Weights of a small mixture-of-experts language model, trained from scratch on English Wikipedia.
Size: 12 layers, width 384, vocabulary 50257.
Training: a variant of Adam for the experts, 2061M tokens, 7863 steps.
Below are experts of layer 5 (counted from 0) of a mixture-of-experts language model. Rows are named router (the router's row for the expert), gate (a neuron's input weights, with its number), up (a neuron's input weights, with its number) and show model dimensions 256-319. Each number is 128 + 32 x the weight over its row's rms, rounded and kept within 0 to 255.
After each expert's rows: a language model's description of what the expert responds to; "comes after" lists some tokens at least twice as common just before its tokens as in all text. This comes from a sample of Wikipedia text that the model never trained on. Tokens count by the router's weight.

# expert 8
router [ 94 138  97  92 168 142 143  70 114  87  70 139 131  88 111  95  98 114 127 101 135 133 182 119 131 103 138 129 146 107  90 111 156 154 132 154 168 150 131 110 190 157 161  94 125  81 109  92 138 140 109 180 183  81 178 163 123 186 119 109 111 103 126  70]
gate0 [118  95  90 161 113 128 233  87 137  55  88 106 140 128  70 155 135 138  99 132 129 147 122  74  96 128 114  87 129 102 123 148 111 104 128  87 141 107  82  54  94  92 167 121 180 123 111 125 139 113 144 135 102 185 120  59 113  81 182 120 158 142 147 150]
up0 [161 136 149 111  96 128  99  83 128 119 131 149 151 143  89 123 124 137 176 107 141 120 131 125 110 182 148 126 184 164 160  98 133 181 145  96 147 109 104 163 107 153 102 160 143 161 141 109 103  90 192 118 141 133 165 136 167  98 179 118 159 132 112 105]
What it handles: Measurement punctuation and units. Symbols and separators inside numbers, measurements, coordinates and dates, such as the + in 6 ft 3+3⁄8, °, ′, decimal points, km^{.
comes after: "1", "5", "8", "6", "4", "3"

# expert 10
router [101 173 113 112 127 174 178  83 115  73  65 107 163 112 116 133 110 118 131 128 144 219 198  99 177 109 151 122 144  74 120 109 157 159 152 114 143 139 154 102 100 141 136 157 138 116 112  88 139 118  80 155 178 112 169 151  99 164 150  90 123 102 141  98]
gate0 [129 201 122 151 149 164  92 183  85 111  97 166 157 128 157  90 146 168 156  56  69  84 147 135 129 158 144 158 135 181 131 109  99 124  68 125 140 134 201 130 121 144 121 116 187  79 139 121 177 131  87 133 125 220 132 118 141 131 133 149 138 126 116 126]
up0 [126 119 122 164 160  92 140 113  94 111 138 182 142 162 133 110 148  91 157 145 124 112 102 101 145 154  90 122 138 167  98 129 167 136 118 117  86 108 144  95 148 116 159 168 145 142  90 162 125 125 105  64 109 155 111  68 113 115 150 120  84 110 143  76]
What it handles: Table headers and digits. Digits and header cells in sports and results tables and section starts, such as W–L, Set 1, | No., The following, Binomial name.
comes after: " | ", "\n", "; ", "\n\n", " |", "|"

# expert 24
router [ 80 143 116  98 134 155 128  83  87 117  85 112 147 106 112 122 124 145 152 112 138 159 143 113 170 121 178 119 151 111 112  98 161 145 103 128 181 161 158  82 128 128 126 137 177 113  98 146 146 158 129 158 193 122 150 150  84 149 178  30  99 134 129 103]
gate0 [150 129 129 128 162  80 102  88 106  86 157 145  94  73 110 155 123 136  96  68  89 113  85 126 137 107 139 122 105 152 162 154 197 135  73 102 126  89 157 173 110 105 117 142 118 147 156 135 168 105 124 168 109 150 135 117 143 138 129  92 114 114 116 118]
up0 [116  90 147 162 134 100 145 100 145 130 107 110  74  74 135 161 109 118  97 135 156 137 109 169 169 145 160 153  87 100 167 114 157 183 132  87 184 127 127 134  93  94  95  79 151 155 148 102 135 158 152 160  79 124  90  40 119  82  65 114 112 120  83 131]
What it handles: Initial capital letters. Single capital letters beginning a proper name, often after a quote, pipe or dash, such as S in Sino, N in Nan, K in Kambalda.
comes after: "\n", "\n\n", "=", " called", "- Location", " name"

# expert 3
router [112 146 116  97 144 174 166 111 118 118  91 108 120 130 113  75 127 128 169 114 179 169 163 113 166 111 166 114 191  98 104  97 166 157 111 129 154 145 138 105 115 164 139 116 162  83  98 133 141 138 114 135 128  76 132 157  87 151 162  83 115  99 140  88]
gate0 [113 192 104  87 145 117 112 165 125 100  81  94 135 140  69 129 125 112 158 138 155 169  75 184 200  86 130 147 118 140  75 101 144 115  98 163 107 181 155  82 169 141 116  71 134 156  89 125  89 178 156 160 102 112 156 147 150 163 216 133  74 131 140 112]
up0 [156  83 166  86 130 129 134 125 111 115 101 149 143 121 191 121 200  82 172  86 113 116 134 137 154 126  95 132  80 140 116  85 154 189  66 134 141 116  76 124 160 108  81 117 149 160 131 104  94 138 119 145 132 145 132 141  96 134 134 136  97 103 171 110]
What it handles: Table cell separators. Pipe separators and dashes in sports tables, succession boxes and match reports, plus some joining words like and, 's.
comes after: "\n", "3", "wood", " No.", "0", " Ward"

# expert 40
router [ 52 172 134  96 155 203 151  79  77 131  86 145 140  81  83  75 116 124 143  92 142 174 178 136 131 119 197 162 168 116  83  71 143 139 101 125 175 154 172 141 171 128 145  98 118  90  84 120 161 134 152 162 177  90 124 117 109 203 126  94  88 126 155 119]
gate0 [ 98 147 144 135 111  71 188 164 104 181 103 164 142 130 117 122 160 156 136 125 120  71 107 102 175 137 106 126 169 127 137  78 135 122 112 135 197 169  91 150 146 121 180 146 194  90 121 111 151 133 107 127 138 113 137 108  84 210  79 147 125 101  87 122]
up0 [121 167 118  57  99  98 123 158  66 163 132 126 149 177 129 118 169 125 154 201 126  89 125 153 114 176 102 115  98 142 106 143  82 141 134 171 112 125 141 148 147 138 137 135  96 113 116 137 167 163 114 182 134  71  87 106  80  81 116 143 179 147 113 183]
What it handles: Place names and units. Pieces of place names and units in geography infoboxes and census tables, such as sq mi), /km^{, ft), Hinchinbrook, Susquehanna, City.
comes after: ".", ",", "–", "′", "000", "100"

# expert 13
router [122 158 112  99 162 180 132  89 129  85  87 116 133  85 138 113 103 137 143 134 165 142 173 105  97 140 165 127 155  98  86 112 136 116  99 154 152 159 131 103 122 132 172 123 153  82  88  95 137 116 119 152 173  78 160 128 121 154 158  90  76 114 164  89]
gate0 [121 138 173 140  71  93 106 120 179 112 119 112 196  52 118 140 118 139 123 129 148 120 155  45 111 105 125 194 105  76 125 129 143 103 133 201 115 140 125 144 144 100 139 154 169 148 151 121 107 131  94 171 191  43 162 141 119 125 118 106  87 125 115 150]
up0 [116 116 178 124 130 119 100 133 143 148 121  85 157 154 133 180  78 141 112 108  53  87 130  80 112 108 109 170  92 121  84 121 121 122 103 146 110 122 116 115 168 164 149 119 118 121 161 130  15 114 156 191 183  73 172 159 132  76 154 140  95  98 104 151]
What it handles: Year digits. Digit pieces of years after a leading 1 or 2 (948, 965, 011), plus date ranges, office terms and century or war names.
comes after: "1", " in ", "–", "2", " | ", " ("